Experts of a small language model.
Size: width 192, vocabulary 32768, 62.3M parameters.
Experts: 256 experts in each of 5 layers, 64 SwiGLU neurons an expert, 6 picks a token, a sigmoid router, a shared expert of 64 neurons.
Training: 525M tokens, 8008 steps.
Below are experts of layer 6 (counted from 0) of a mixture-of-experts language model. Rows are named router (the router's row for the expert), gate (a neuron's input weights, with its number), up (a neuron's input weights, with its number), down (a neuron's output weights, with its number) and show model dimensions 0-191. Each number is 128 + 32 x the weight over its row's rms, rounded and kept within 0 to 255.
Before each expert's rows: "raises" lists some tokens whose logits its average output raises strongly, later layers aside. This comes from a sample of Wikipedia text that the model never trained on.

# expert 42
raises: "se", "f", " L", "et", "ac", " record"
router [167 124 146 160  68 133 175 121 150 169  83 116 136 121 180 147 130  88 119 145 126 106 150 114 123 162 155 191 142  99 135 165  82 111 116 110  95  77 139  97  79 126 156 192 120  59 154 132  94 135 146 129 150  95 132 146 127 126 133 150 138  85 139 154 138  98 178 119 172 101 107  73 130 163 109 162 175 124 101 157 145 141  82 107   0 109 184  92 128 131 147 197 100  54 170 121  80 128 108 108 173 113 167 119 107  82  84  51  94 118 143 171 117 123 162 143 134 118 113 124 115 106 132 158 132  86 158  77 110 155  87 152 142 142 149 157 139 165 208 118 125 113 145 142  37 120 158  95 112 141 155 147 199 147 136 133 112 143 140 144 145 135 115  80 167 143 151 116 176 118 128  95 137 158 105 160 134 130  97 105 132  85 182  97  92 118  84 116  66 147 116 126]
gate0 [126  97 131 117 147 165 111 122 110 177 149  99 177 143 114 110 141 101 136  99 149 181 135 151 118 120 174 130 104  66  29 182 154 143 158 152  81 147 153 183  83 137 124 112 149 131  85 215 110 113  99  84 149 114 191 133 146  90 161 101 166 169 152 137 187 130 103 102 158 131 117 125 145 134 135  72 133 116 100 141 154 176 126 107 109 169 174  94 121 108 168 135 116 153 157 155  87 114 175 171 176 107 116 113 135  68 111 120  68 118 156  87 101 118 150 137 184 193  62 124 108 131 162 172 178 138 121 178 105 158  35 119 157 116 118 111 147 168 159 139 151 119  80 116 114 147 156 148 185 143 114 133 168 151 107  82  99 191 103  92  84 121 155 128 161 108 138 107 150 164 117 126 173 125 120 152 142  49 109 106 188 108 172 145  94 149 131 147 138 104 151 129]
up0 [116 180 160 111  53 100 170 163  98 157 147 166 131 120 148 137 122 120 118 151 193 123 138  78 137 146 168 125 157 181 147 189 200 121 105 119  93 134 122  76  97  97  89 114  88 158 125 129 114  76 131  99 138  85 104 150 125 166 210 116 130 112 121 105 120 101  91 162 161 121 128 135 128 127 114 128 126 157 110  92 145 137 181 136 118 131 126 115  65 136 138 118 141 188 124 143 120 129 146 184 185 142 137 204 167 176 147 180 173 102 148 104 120 121  89 144 121 110 141 110 118 100 173 168 141 117 141 149 118 110  76 153 147  67 150 183  73 161 132 129 133 118  77 138 150 135 159 149 109 162 125 171 148 184 169  52 112 135 122 180 160 110  97  97 167 124  75 225 131 177  96 100 131 157 168 140  90  86 163 102 155  72 148 100  75  87 134 129 146 125 178 120]
down0 [193 159 102 145 100 108 174 143 139  77 123 109 111 181 123 123  85 139 139 111 152 126 115 154 137 145 116 131 150  56 140 146 135 149 154  71 142  93 175 128  84 123 189 135 100 126 101 139 154 164  71 112 165 117 197 115  97 133 115 118 116 127 145 138 128 125 154 107 102 105  38 110 194 130 210 147 142 164 142 141 139  63 203 164 160 105 118 107 157  67 153 121 148 181  90 134 118 107 134 110 172 118 199 152 124  93 160 128 104 131 111 140 155  74 140 155 108  26 168 137 155 115 139 132 134  73  83 106 130 126 175 129  69 116 130 152 150 117 133 105 114  82 170 179  86 186 123 128 105  90  95 112 107 109  95 147 117  99 111 102 109 137 132 138  79 126 123 167  63 174 148 139 131 122 118 162 118 150 110 138 115  54 212 116 134 127 108  89  87 138 102 102]

# expert 45
raises: " \"", " and", " ", " (", ",", " '"
router [ 77 201 142 133 139 142 136 138 135 147 105  93 121 184 128 105 112 114  95 138 104  95 164  94 117 121 155 140 114  95 144 164 134 138 186  89 132 119 152 112 138 135  77 128 164 139 155 130 101 136 172 108 148 114 179 141  96  80 149 134  98  78 129 140 132 129 111 142 119  92 103 146 112 122 140 179 109 146 118 160  94 176 125 138  18 166 104 140 192 138 111 156 166  90 139 187 138  97 104 109 155 178 105 150 157 131 113 102  49 130 164 108 207  52 151 130 131 133 112 174 109  68 109 135  88 115 145 128  89  94  94 148  95 130 123 150 112 154 193 226 110 105 127 185  89 116 142 125 141 154 116 159 138 151 208 166  91 152 144  96 124 201 119 104 128 147 139 122 107 173 111  81 171 116 172 119 171  54  71 107 138  74 138 101 132 140 118 127 149 144 133 170]
gate0 [ 91 154 111  74 148 145  97 172 129 155 193 143 100 136 176 140 149 147 143  71 125 175 123 119 130 118 125  81 109 159 132 128  58 167 141 146 125 101 115  81 139 113 148 141 123 140 149 122 132 205  96 120 177 172 118 108 158 106 191 116 114 139 129 102 113 189 108  86  51  65 112  91 155  86 160 102  89 136 158 153 125 116 130 121 136 178 107 173 102 133 109 161 136 135 109  97 146  78 167  61 146 169 112 176 196 115 145  68  16 122  94  78 154  70  99 150 136 134 119 136 151 109 118  86 123 126 151 112  90 165  97 177 158 112 124 137 119 134  88 155 108 138 128 136 100 142  69 129 127 116 151 169  94 190 139 180 155 142 114 134  87 144 113 138  71 129  78 112  98 135 146  85 140  89 163 133 142 133 130 108 192  96 106 125 122 210 165 117 169  94 133 134]
up0 [141 104  91 135 103  30 158 116 159 153 122 112 107  88 104 112 172 123 100 166 147 150  91 146 166 147  94 148 127 133 135 113 112 115  89 128 139 157 122 111  92 173 120 102  80  97 128 111  38 117 165 112 160  76 119  96 166 123 157 109 170  66 145 161 117 187  92 122 102  96  94 137 122 111 103 141 117 126 112  91 102 145 116 108 179 190 186  93  85  97 117  80  69 128  56  53 105 122  77  90 110 166 120 158 129 154 107 160  97 140 127 200 128 148 168  95  91 132 162 119 112 206 160 142 125  75 106 145 119 150 168 109 108  95 105 128 138 179  99 101 187 122 130 149 136 134  94  93  70 126 125 127 115 185  71 186 188 157 123 112  97 132 167 105 141 139 121 111 157 149 101 171 140 122 138 165 111  84 141  86 120 134 125 128 105 115  69 128 191 153 173 124]
down0 [ 82 171 118 142 159  88 159 142  96 143  93 124 169 110 111 125 121  82 122 152  70  91  88 126 113  75 120 100 146 115  97  90 156 102 153 141 156 133  73 136 144 112 109 104 100  75 107  87 155 179  97 189 180 156 113 156  99  83 121 151 184 148  89 125 105 107 116 107 129 131 102 162 112 154 159 136  79 133 158 149 154  77 126 120 108  83 129  96 163 124  97  47 131 104 127 141 103 154 152 132 109 118 116 176 114 114 118 131  76 108 166 122 148 145 142 124  77 164 139 165 147  57 119  83 130 138 120  80 152 120 186 129 153 166 116 161 127 143 128 164 122 138 179 143 191 199 163  90  97 111  84 172 179 131 125 174 101 166  76 124 159 156 100 175  89 172 135 214 102  93  80 136  92 148 114 103 154 177 148  71 118  75  86 128 109 122 178 130 192 119  72 122]

# expert 66
raises: "in", "man", "n", "t"
router [119 121 141 110 132 162 130 154 129 156 165 151 126 185  85 133  55  52 115 168 134 143 126 121 154 182 174 177 142 142 116 107 105  94 137 108  94 112 126 108  95 154  95 140 143 127 110 120 138 161 147 105 128 137 151 156  76  29 135 138  76 160 105 149  97 101 113 172 142 125 110 131 129 107 190 150 133 153 162 126 120 178  93 188  54 131 125 117 130 131 152 177 124  98 162 188  94 129 120 108  97 161 125 104 112 121 105 126  87  95 178 118 112  53 126 154 134 112 154 138 130 120 109 120 161  85 109 102 100 128 114 134 114 177 156 137  49 153 194 195 103 142 193 202 128 113 109  78 215 132 177 146 108 109 179  96  95 106 166 133 180 147 156 110 137 173 133 178 158 143 148  80 154 118 196 153 117 130 106 108 136 113 150  95 107 146 157  58 123 150 143 125]
gate0 [142 110  94 125 159 144 123 180 165 104 144 181 151 153  95 126 123  83 118 116 137 170 152 117  99 132 126 114 129 117 129 119 147 110 177 124 123  38 165 105 120 107 143 165 140 160 167  52 137 117 145 121  96  54 139 204 102  63 228 159 145 103 106 146 145 139 155 149 146 103 144 103 145 171 122 107 120  69 104 135  97 153 153 134 112 126 126 160 101 129 150  98  94 131 137 145 150 123 117 115 156 146  81 138 138 133 132 164 121 132 104  76  90  99 134 131 113  88 149 141 148 168 165 159 172 107 165 174 122 154 194 163 183 116 137 124 118 158 146 175  93 137 124 168 145 133 178 113 176 174 154 131 125  82 208  69 167 115 125 128 127 141 150 110 110 153 107 155 163 219  76  80 129 154 143 125  50 132  58  95 162 130 177  79 130 159 154  89 124 126  73 165]
up0 [116 126 133 139 162  89 183 102 173 166 137 128 130 116 126 165  91 111 147 139 116 150 115 170 144 132 118 158 114 157 130 160 127  81 111 139 134  48 148 155 137 128  53  77 135 148 185 123  72 103 108  85 152  97  83 150 116  58 170  67 140 160 141 208 182 105 149 111 177  67  74 129 129 130  72 131 128 163 118  77 106 122  75 142 143  71 138 107 166 157 148 126  94 172 104 149 182 147 176 134  97 160 159 152 100 138 194 143 137 154 110 105  98 172 153 129 152 103 138 134 130  80  82 150 141 161 159 180  74 175  75 165 160 155 146  75 162 125 102 157 177 139 164  95 148 114 180 131 131 145 162 137 129 118 153  87  81 165 106 160 149 130 149  98 141 120  75 119 132 178  78  96 109 100  96 132 104 133  79 107 178 162 162 102 101 145  93 108 162  96 145 130]
down0 [ 77  76 140 153  92 176 141 135 145  99 137 137 132 125 146 105 124 106 142 103 128 136  99  83 139  54  71 115  81 178 145 146 105  98  97 145 137  73 115 116 150 162 125 134 143 210 148 162 103 130 132 101 184  68 171 105 108 108 156 132  86 144 167 112 134  86 155 164 131  92  76 137 124 135 122 131 202 157 156 130 119 135 101 102 185 140 143 174  94 155 108 178 127 143  98  66  97 217 131 152 151 114 126 197  64 156 103 143 146 144  92 188 159  95  83 130 100  90 182 126 137 158 120 142 102 104 106 141 126 139 126 127 130 110 140 121 185 208 142  99 150 201 103 100 167 183  71 119 149 155 102 166 112 113 141 126  86 152 118 126 143  68 117 120  91 109 152 104  87 154 112 125 107  94 109 199 131 185  92 106 159 153 125 138 127 141 172  97 149 142 102  78]

# expert 84
raises: ",", " to", " State", " and", "'s", " City"
router [133 178 139 101 166  97 160  98 108 137 112 140 139 169  82 117  98  77  93 145 128 130 169 108  98 130 177 150 155 106  95 142 136  89 149  96 146 154 121 124 134 110 126 142 117 116 131  78  97 158 137 144 185 104 153 128  73 119 133 135 101  98 132 149  71 129 162 154 149  38 101 106 142 141 134 122 197 182 146 153 116 215 119 177  20 126 129  87 164 142  96 106 153  68 198 135  95  90 129 118 133 174 128 122  84  59 107 111 159 169 185 159 189 134 147  67 167 122  96 170  83 113 164 126 142  75 144 124 136 107  94 156  87 124 134 105 122 130 188 120 109  81 103 134 108  84 128 126 163 185 138 147 161  80 195  74 110 108 145 120 174 122 127 114 180 133 159 153 136 148 140 111 149 131 137 157 141  93 132  93 101  81 145  67 116 149 143 121 140 171 156 102]
gate0 [104 118  50 102 131 175  77 174 160 106 179 156 141 130 155 124  95 132 152 143  98 109 100 144 102 159 113 170 149 117 168 199 141 116 114 132 150 149 129 132 178 115 155  95 158 125  86 115 125 157 118 135  87 165 173 124 137  90 164 150 116 164 161  94 133  71 133 100 135 142 141 119 169 117 108 192 163 112 108 120 155 170 108 184 159 140  74 150 115  86  97 128 182 194 186 112 142 155 139 135 148 152 126 156 121 184 118 144 105  85 115  87 178 108 126 100 169 164 138 139 137 168 124  87 194 106 172 125 173 165 111 126  99  75 112 112 124 116 128 164 104  81 128 148 160 113  76 100 156 147 112 187 174 138  76 107 132 139 191 130 172 199 156 136 145 182 117  85 144 113 128 195 145 102  82 120 118 133 144 151 115 212 137 103 151 128 139  57 169  81 125  69]
up0 [146 133 149 144 127 141 163 107 144  73 123 206  94 127 134  69 167 108  90  98 113 114 136 127 172 124 115 121 125 145 193 143 198 194 189  97 177 110  89 159 181 125 142 163  91 109 133 136 199 112 126 120 155  71  99  65 128  88 110 171 181 149 107 162 116 128 182 200 166 116 121 139 119 168 164 161  96  64  72 117 112 120 106 117 128 145  76 116 162 123 167 165 110 136 167 147 173 172 105 160  99 121 124 115 132 151 111 123 126 116 124  94 104 140 118 155  65 133 132  97 121 201 129 100 150 188  86 171 109 103 121 132 139 112 127  60  59  79 114 130 133 139 116  98 131  94 125  92 148 132 151 174 121 179 156 146  65  99  93 120 128 132 182 135 128 119 135 110 168 166 127 118 115 137 122 140 133 146 123 198  78 180 156 108 119 211 135 105 109 146  95 117]
down0 [128  97 160 186 186 121 126 106 217 172 156 153 142  99  86 142 153 113 130 118  90  99 154  85 133 165  89 139  98 107 175 136 109 132 139 124 137  79  98 162  93 148  83 188 110 172 103 194 132 126 103 143 121 103  81 125 179 108  86  94 131 113 102 170 134 128 185 166 165 168  70 174 140 186 176 121 137 120 126 131 151 128 117 154 133 147 160 152 176 134 122 103 129 169  98 128 181 164 170 128 145  92 157 185 102 138 165 149 117 120 111  90 100 203 143 174 136  73 147 154 132 143  92 108 122 151 124 101 100 134 132  85 145 141 155  76 121  99 135 107 135 166 101 145 172 170 130 180 116 123 130 150 142  58 150 129  82 159  97 169 155 121 136 110 146  80  89 111 158 124  40 127 139 192 158 112 110  63 140 177 155 110 130 181 141 134  96  92  81 157  98  77]